Experts of a small language model.
Size: 8 layers, width 192, vocabulary 13973, 23.4M parameters.
Experts: 32 experts in each of 8 layers, 2 picks a token, a shared expert of 128 neurons.
Training: a variant of Muon for the experts, 505M tokens.
Below are experts of layer 2 (counted from 0) of a mixture-of-experts language model. Rows are named router (the router's row for the expert), down (a neuron's output weights, with its number) and show model dimensions 0-191. Each number is 128 + 32 x the weight over its row's rms, rounded and kept within 0 to 255. Numbers have three digits each.
Before each expert's rows: a language model's description of what the expert responds to. This comes from a sample of Wikipedia text that the model never trained on.

# expert 8
It responds to: Prepositions and time words. Function words and time or part words in running prose, such as as, in, at, during, became, later, part, years.
router:125139103152194136110102118155054180111120142173165086112069169118121102121115120125142184186178147129084104142127171093097092143138148115131086147138059080116167130123178139108106155106080173092181115097129186159095104149153104148058098093075086146097185134123113134104145129082077111112121109176126152113165127109151146118165080151091125094115148174150101124119105126186075104137129150133132131152172123172115158045137124138114184173110103075167148146135150169120125097099119171114147171173066168148097121131140200197151092171084150153157099100157138115125113095154166133064
down0:116161134165122110168109145087168100117109086097097137133154115115143079125185195148157150172101112111173083164126146161183119140090090123135164152155138115094099118159057116116128123097130078155071106156141116195150168117068106164170123151084108143102115178157079137118157159111153106113084089143096158108134144120149090121180091172089202076088140111098081131146062122076143115120110122113140090168139140085194132135119135121073160156140163138115113097105071156036125072153154131126135163113142120130098097114133164113171073116176132171147101151157108118170205081095176140076
down1:103135221185116159108126154128105144107129090110112098099151101186119153124117132135125122200102128086141177147140109113121094085157091088100115146071099137141179082088156147146107186164061102154131122148150123137148105157088137084136151115073096098190142174153136100185103154089083059067149100093114131121081119109154120110121068168150136107107130152109084163073134171116046147065082188104139162170122124118145169139120141145138110071139054121158071131115108143135124108131119102139113068113125090145125193124108100104150089120094196150174164104173154100150149104111165136154
down2:143133086149106132098096113156163094156102137133091136121178113144138138104144091157120087189122140163126112143132126159121133106130153151171098159139161233100080079127153089158102175145112110172098046105161119131114106133168103107125105150131095127127074160119146143141091107139168114101111115111126148108144074184145178097095130125180108173147216151115054156153140141167152068064164103148130149119085119143115146129103140155104109153066130166168105138119118116132195147176115064216044163109146187140176154074168125159066153131107164127107122141148118137100117167151175087127
down3:149111145141150161169102169161144089129121183078115139095090134128118148137086119131111082133137092177156174148142161127069114099137123066144125138113187128151128143135162136080085131102068138142097096119149115208074135114142127177118101154113131118115139145122055080202134119061163152183085122082128135142068127167080144100100129118080116087151128152140161113164054128147095139148115148092139144083094192096093090099180166144123087210073147109134150129121079115175137190077106045151068132133095169111105129096135127140161095122114090094131112145177131148128121147088166172131
down4:115105183190174135162150064114089163113147165106175114123121137122173112151137103129141118154098078125127133154092156164089089121190124096093124147158078127135184162129127122127113084101130157097134123098146140160125149101201136153121103130181153156123077144124123098111156107112103149081062173136154150154200132113132162155208133078042136128147147168190148104122113102151112127154138111155124116160140121218101129181135172161138084181133181125222138134118115093076152087192087158120136096133115141137108086135151127190162116128087160109076122101161147143093064116123184112109
down5:129177117133165091072172148141108111157188154153110128125137147142064117072221094121064158106188156112150169062105150165103116192142118166111096177111150119109104169101050158129099106182148160135134125096112139121143122102166093098105140128109115110138122116116139084151139070101173122167176162146118144103122094154089139125102111120085124191101107179101173174140129153142061173144119132125136151166079108057160097140081151125121144159174068086184125166091085156129138196129135131147115096148119114153115090159114120111129139082104150106060084128110103152141164078146143083190
down6:123150100150164162123139142092144131114148146138160102077196107179090094105098124162115097149063099099207118147154187120145113135104149140116152128101101148075134114154119083094083106109155123150087098158149099161167157127067092141123096135073117139121105198088123105077169092108125114091080114120163118122156051061168134079067101147096115137149133134183118119145067134163147155087104146089049160144163126111146126144083178130127156122194183116125120074076193157084129138134133122075117107103120111134119160118143117121191088105145090098170122163112142140131166124165078205089
down7:088166164137148092115106105134138098089105141088064137118124133199080167072158129143125138113151092098083140130106138032161147153110136139165101144144130118096102104125178067107139136166145137115089168127154101188109117155162100108138143168102248090053149074119157094138117126143134075175133120102095133107190146193191075128119134131097110136158191123088122149146141136142156181125127170204156112116168086170105144150080143140092156154109155082108090099096211124105122155185099137070117152113117141141124096128157136105142102130142094127172164139109146125172134162115142107087
down8:078077114161153103118093135132075101108171100198145186175117110097145096116148068130108106109176129123160122119118134137125142128126159136148067145131136083087171112086164178129114172139137090094149052095125115077114119126107147126187082142167176122114170084210116075147115160153176140116143121116112152114191130165151168126104157090148173131106121128136068117110128147181127138128140071098150095182121091159130091186110137131118105098117120151128129039091154126091123112161130162150121069118060135155079173105098101157141153117150167140046094111107128149131112141069040107166
down9:132204127134110129136105107119075128102105118111079142132136084146159153096104112131076132106097173079120130122175116096083170129168141151125143142079064148181060095090139119175179123164182172076085156127169092131090174136134144146110153086149149081112143132143159130101135123139178119150147063049124178144126156172156164140104142108085113109152099153104099105112123104095178177164127147140073113110091101112107107141167179130049098205106151125102123146089106134111145081140090151102149077136150164118155168097134110117129075115063101101105097160107194047123096107167095083140
down10:141143052062150157127128146181124100138129083122127173143145150139110151117066172132125211094100107134096133102140117065159150125120124160134169128150096145137125133158155112109156164122148138069112130127153129173115099160167132162170115180094141116128171113137086112162171093118204117079158122119078151179107140105173101077119219112154129105131132167086164151132072177069081109094081087101146192117119146107143104128152167132117104078140079158113116120141133199060099159121176080173150100083113125147112147122137129144190073082193152131151117141123153107131114139074164136062
down11:101064108126136122059104089093151114122102095188150212079155171130103127084140135121087082101098050100104096079140181080144130130111171097092104129127086131143131119058123109134154144212080155183058172134145041167175158128135200119138116151116069177133139153098087102122137100117202102143133115147159156119129144161169083148105104113068097106133089132074171137101141150094140139115124105157122121133109113075155146106137144119124151152137084168132142106143114138121110129106132123132084120151165158174103121180147192169089084162175155159177118115095145096103100128151114149101
down12:135116094126119175114126141085164193101199184143102129088085113137157068106128175103151142134131104138197134112091074100088100117141101106164115150109107136100179172070153124084146127130120093193107074166123178146093081164157127140160088131171125133085100109122146081112172208141070144142157049137150093145107094200072106133126114111068163084136127155152115106148149128157121133124101118159165125176093103120095216098091135094111116145115123154160075175121082106118058114130158117079138147137165166150155142145106151132174130130130132138147145146150180089067176103162148139105
down13:185128100138133084138119084166159146130126108118157078193173114108149198169111152114106111077091150123111111148149111071100082078140141090144082132145133133124215115135176133052151114135117156088119089137132098131168106123117078151191107083144093111106128148165114066140108100160083136138157142139157145113162102176136177126118144108159137155140039128171114139113183182190137111107195127125077084118129132067109118163176088090108158088182165114120124142098061191133130170155084112168120139157114109101129089132132142161121118164145118160119170053120159161061096119123133091150
down14:122162149107092176129107125164108104146155143083152123159137120100204132130146095144119171133070119141115093058149120107148143120160120148110089131153143064077115071116147078146098165136105072072121141171167150122118079188106190148149069147121145137187124063091114177113135163160097150162155198138142102107207104062133114127185070106125147133133094104126155117084130177032153126124114162168125099116137134133162146162119123095153100151109119077119095159132151127093179142116197198143133164169120181118158166182131116151171100145137113150159150145127162171079137165118153127098
down15:128152155171132084120134180137169160073135089128139177104145131123164146095140105105118093141112123110194094157107150143088116184128114125162199079124130125081116107154145109085101108176115157130198115126122128127139182135175138133121188145165144100067111122143173111141114176107153189166169135124120145080142136170131103140092087114142127132139122059091132175202165128115180090172108157126157168165096169117117119102114172063135170132143199162150098171169177034148149106142152092205155143098134128101165108147145129092079102193150125086127113073129164078126143087127091128112
down16:097134168183140095084106105109204192088127114150087187163107163121144126121137101159122130129167112139100162144071136094124104163242145176150138157158042098132138153108085116158080204124061110188094115092134157077160166126133097140098123149138115143114150171100097139113140127113123128132144151122082101077108117134106147079100105076092112116153106141154097155155149145079154118150168079176145058156150134138123106039122080135134143170193106104142078115124141112124147122107169134099159131103141153082170158102132099129127092117123110151107131176177127151098163190121079183109
down17:105159164174113141097179126081142112111077141174157060162110080154118115151135155108146090142111091159091133077164124089122174130111085129101112147109092101144111202119169113114138178192120121147151110116112122114117104079128063165134115135155107135138107137064153143153192171107134100134181158124117094124070135175176165097110118103089129147107143094106186092123152152105160095170153147086151102066124100118152131170070091137167072093202110133136128157131119140177082118216027157113151104079114118155143160166077126126109174125139187129064117109086108120128118141088149128135
down18:130147092118111127159098137124077079106123114147123133102163106114111100062144143170085177120087150145165100065093127102141136038108133114170212090111123122142132088160084156142104123176146138069184067108130078120111084060115090106109059157093129085089178112134132088109122160099170130109141185096064101138073086132141109095138131121167126135117130103132140165119145133118141178153156182127111119099159165128104104159126173118132084122138145173148140091190147163172148130142162143139163142204176187142098111086165096124164072094131125134091105150078113116096116148046080127133
down19:143111129156088134083153123071171068135122164043089094125116148124155095137161090102173124098133155072145109150087173133114152136155100143124154072130155178169172165137135137153150131129205140149120183117165138061145166088132143112169061183176112152184107155145095136086157112171166156140166126136130091112137118173066103163100138122114074130154129107142148134136155152145209143139112182159089093080112099134107133115121103174120099114075165125197078105182099133178164172120146141112100097181096111094102086134110110116152125143056150153110158158121128116102113093169103205105
down20:159134162131074190144167176115140126135140182082095108063128137142134106112114150055129104184100110130134121144136168116154170093111103123121136118123146070107160162125163135109118124080091108067140121142139154110137103161154131105124148129121217123154139138115130144170077061111128085179105113169103144111089136084155140145147161109185105132081139149170113077071165146103061094114146152119116120138156109158066163171098061103085192150064003163137097168184146087103112162143091145111134147123188129167107098121131116090116101110110131165119196092102121121129136155129115170115
down21:113136116132140181131104099101140062160099127131117110105120104165156197040148116126110124176136092174096105089153116177181041137168089100170140061175140118123064098132124093124102188131139093112160132079113108086115097073111107100124153099061142154097060092111135116166131156123151110153161146135157094113110115109118161164160107131154091102130076023159121113148079152089135126204099134183199078111126157099081120104105111119141099131118084155127092072151110172157074136147163133117140168139177135110127112143153117115117125081177115106167153112184095126139146128099116128137
down22:131186126147161124119105120173089059064161119138104128107146109079113166110079157106148204110087099139141119152172143147147092119128139123140137178072140112119130098167201162127112033180097101136166114139129103064194134113071131107134135154163143138112165191164186136111178113119123155121165117156059066138130089170108120145168081132072154113149106170124129073134122113138186109116139148135098141125165124158101138127201176119127104123074117142162163108146161092133095152121121113094066123173086105208127153151151144137138177140121135161170151075102129169061125127182118119125
down23:117100138131053132099128154122131040174164135156149093083113100080131110146191119096079089100124119139182115152153133130112121144128179150114143181145148132140113180137176119141152121135109131162138089112135142158186155079162093110137129051081097115143196176059122184108120135148139149173158096205111074123123139159134145100119107108150159071061181146093173090126126148143108117155110105150147181178066127083193159134124070161127135076158145141075135178137127144107094165157132198100150057078162148128093107105123141110182134112103136157128134161102154100110102102149161114131
down24:128164153142097146120116166089103124145211100179157104155141143129140149136130146134092136071078101102123126090157161148163064178112087163064161092077157087165156163129187154174113116120148127085089156173143143147143162183065133139150129139079120129145143157159077109124161128113038170089157082062134143159111102168096112196150137167139171101115142088110144097099226092087110125104130132176105159153156148139069111082114181117141144135062152126130130137139100120084168104113176148086123162151070115085070092156140119145159116129124081114104111124089160091116107151148154145115
down25:095139125077063155105146091156147135162078163104150043165154171115059092068169163061170112155166162155061118141152077134169179171102151153115118175140096170116112166128106133142171131144125105105132099115100153198099133099086131151104143099148147152128109148134114108169194096068102079139117078108137088133106106164116177132110144162128151155078146109079133171105110104121184135081148186121204133098138203132136085153115122060147077149081101138092144126112112104097142139135118093156099098117151144132165097194147122107087145170146129150137131159059143141152129136129132100087
down26:208150134174160123102114061145142135116109095104112106143143127063082134137100128128119134139133150176131118172108139122184157128064132111134090125083128131156117172086082176197129136129184105067083150117173094103203105144145101063132157127125176148092126109097115144093168133136098125114147135125111154140094120122146119133072184135125076100083096096089107181132108113162099111109160197099157141140106117098080149192182184169215094063146118107152121150172140160164173107132058086169101098101122107116142117145145068096130136078159093162162126126157103148125127121101060129161
down27:173088107141168165182158113162144118144123131159104105153149122169174134111089112130113138130090068128066128090145074069165105169152103157168122114152128109140080114109116142165122163120100106167112084098039102148146116139096174102150120180090095108131090110143138075111146114105143149153152145115162112170126158151127120141087103196098148113095131068125111185095121109031192123152097175158144149138130117165191166122142137147152110117074109095063182093132131151132135210141165128139137143196091097134149125130156141196114163121122119084201107106099079159087105127144071184116
down28:102122105090118167124127149155110155159116165145173166124141116105144160153069139123178127095126103138114138142130091148081164158152137167176086072156115135145099121041087114099170099150107175106062131192191178103165119121161076129130096145104161154109160139087123122147120083082097110094179062105113098137136127115093197115128133095113179123087127093138130175111138155105069134115092146182090166101119101145090171096078169119096168081104148088141130057084212096165131133074108152114091102160118147130148149111146160110152130159042136099135117167113169173109105142119109168074
down29:112109124138128105112106153088143145158116173077063130166126192103109193114150163136111133122107178126062148098082099121092146106129174224127145112107122132114047213137118093160133128080089088174111106140134141105031122105106117156133151145069131175115118078098143085142110142144132097138173128136111129136152155120065128098170080134093096090155201116156142091143161115156105110124198143085156111152129115179119138131019149121097146138101141104092124127174082135117122170081128152130117175085131134133116190080143093150136140130141098122122112143137132142118184168054151130107
down30:100160209223151170147132133157116040121157120056142152116118171132143140097102125118119182109077097162164131153174115172142100092131138205186142188150083126080165120103146197168090154108129167079146172116158145188116150077198135092103123143127169096110103174120087144156124151178160147150113143102127153116113063060157142184136142115136097136136121153079140055116111120172107129098161169141113095118081154156164102143157138144112117160184135146130081124104149098096135176145132117171064115115162153116143141151112132102141159094119106141148092131126157141135089118138085092080
down31:145153181134080147024190139090128129174099080116080161120165125137095120100118145122159133104123067120158161135137092126138108078093059143114155126110106154111183140138141115113121112072180106162157109162097121129121106108111089081075125118167139161173174126096131113164130155163157199141174116089104115141155153185158135141109134122127177158157156087104126174095100112119141154104106135114094093122133121188138086087071114177087125118079093101100147142167136144185151127183135104089165067062153115143131160169118148155150156157203088138115168168073123109060114093165151105179
down32:156107078114151160133130118159179168207128191146108153085169116106186159107132119187069113081169147188145140137150154106131089155176111102162128121127172075161138166117152147147088097114148149101105153133127144121113113097110116130130129118128098150108092175072124122139098109147091055152060119137117140126120112151132157151218165152079106167097114113149148157127099165124172214136173133149093113116166141199121168133155105108167104114097181178159134139141134068143099187146122103150110166189150159132088142122089069150111146122100123095106109105172103197028150140106107111114
down33:087124113115095048136115128173169178131173124079104110127119162147116066164122125107151126137193164112063104137074133176156084101169132035168146122082121070144111135090148140139081075100055160132102135107153158143142132141136134142121137163233088119155104140135046121186123106173123121174137054126124126124182123150140104104113133085123131145122122119145121141086160120101178124125153112186122121135175156110119131194131084133160195127135166146142102165156163183142162153089126128191151187165170103130126163061143137137103106166137139102094136151114125163084124121136115077154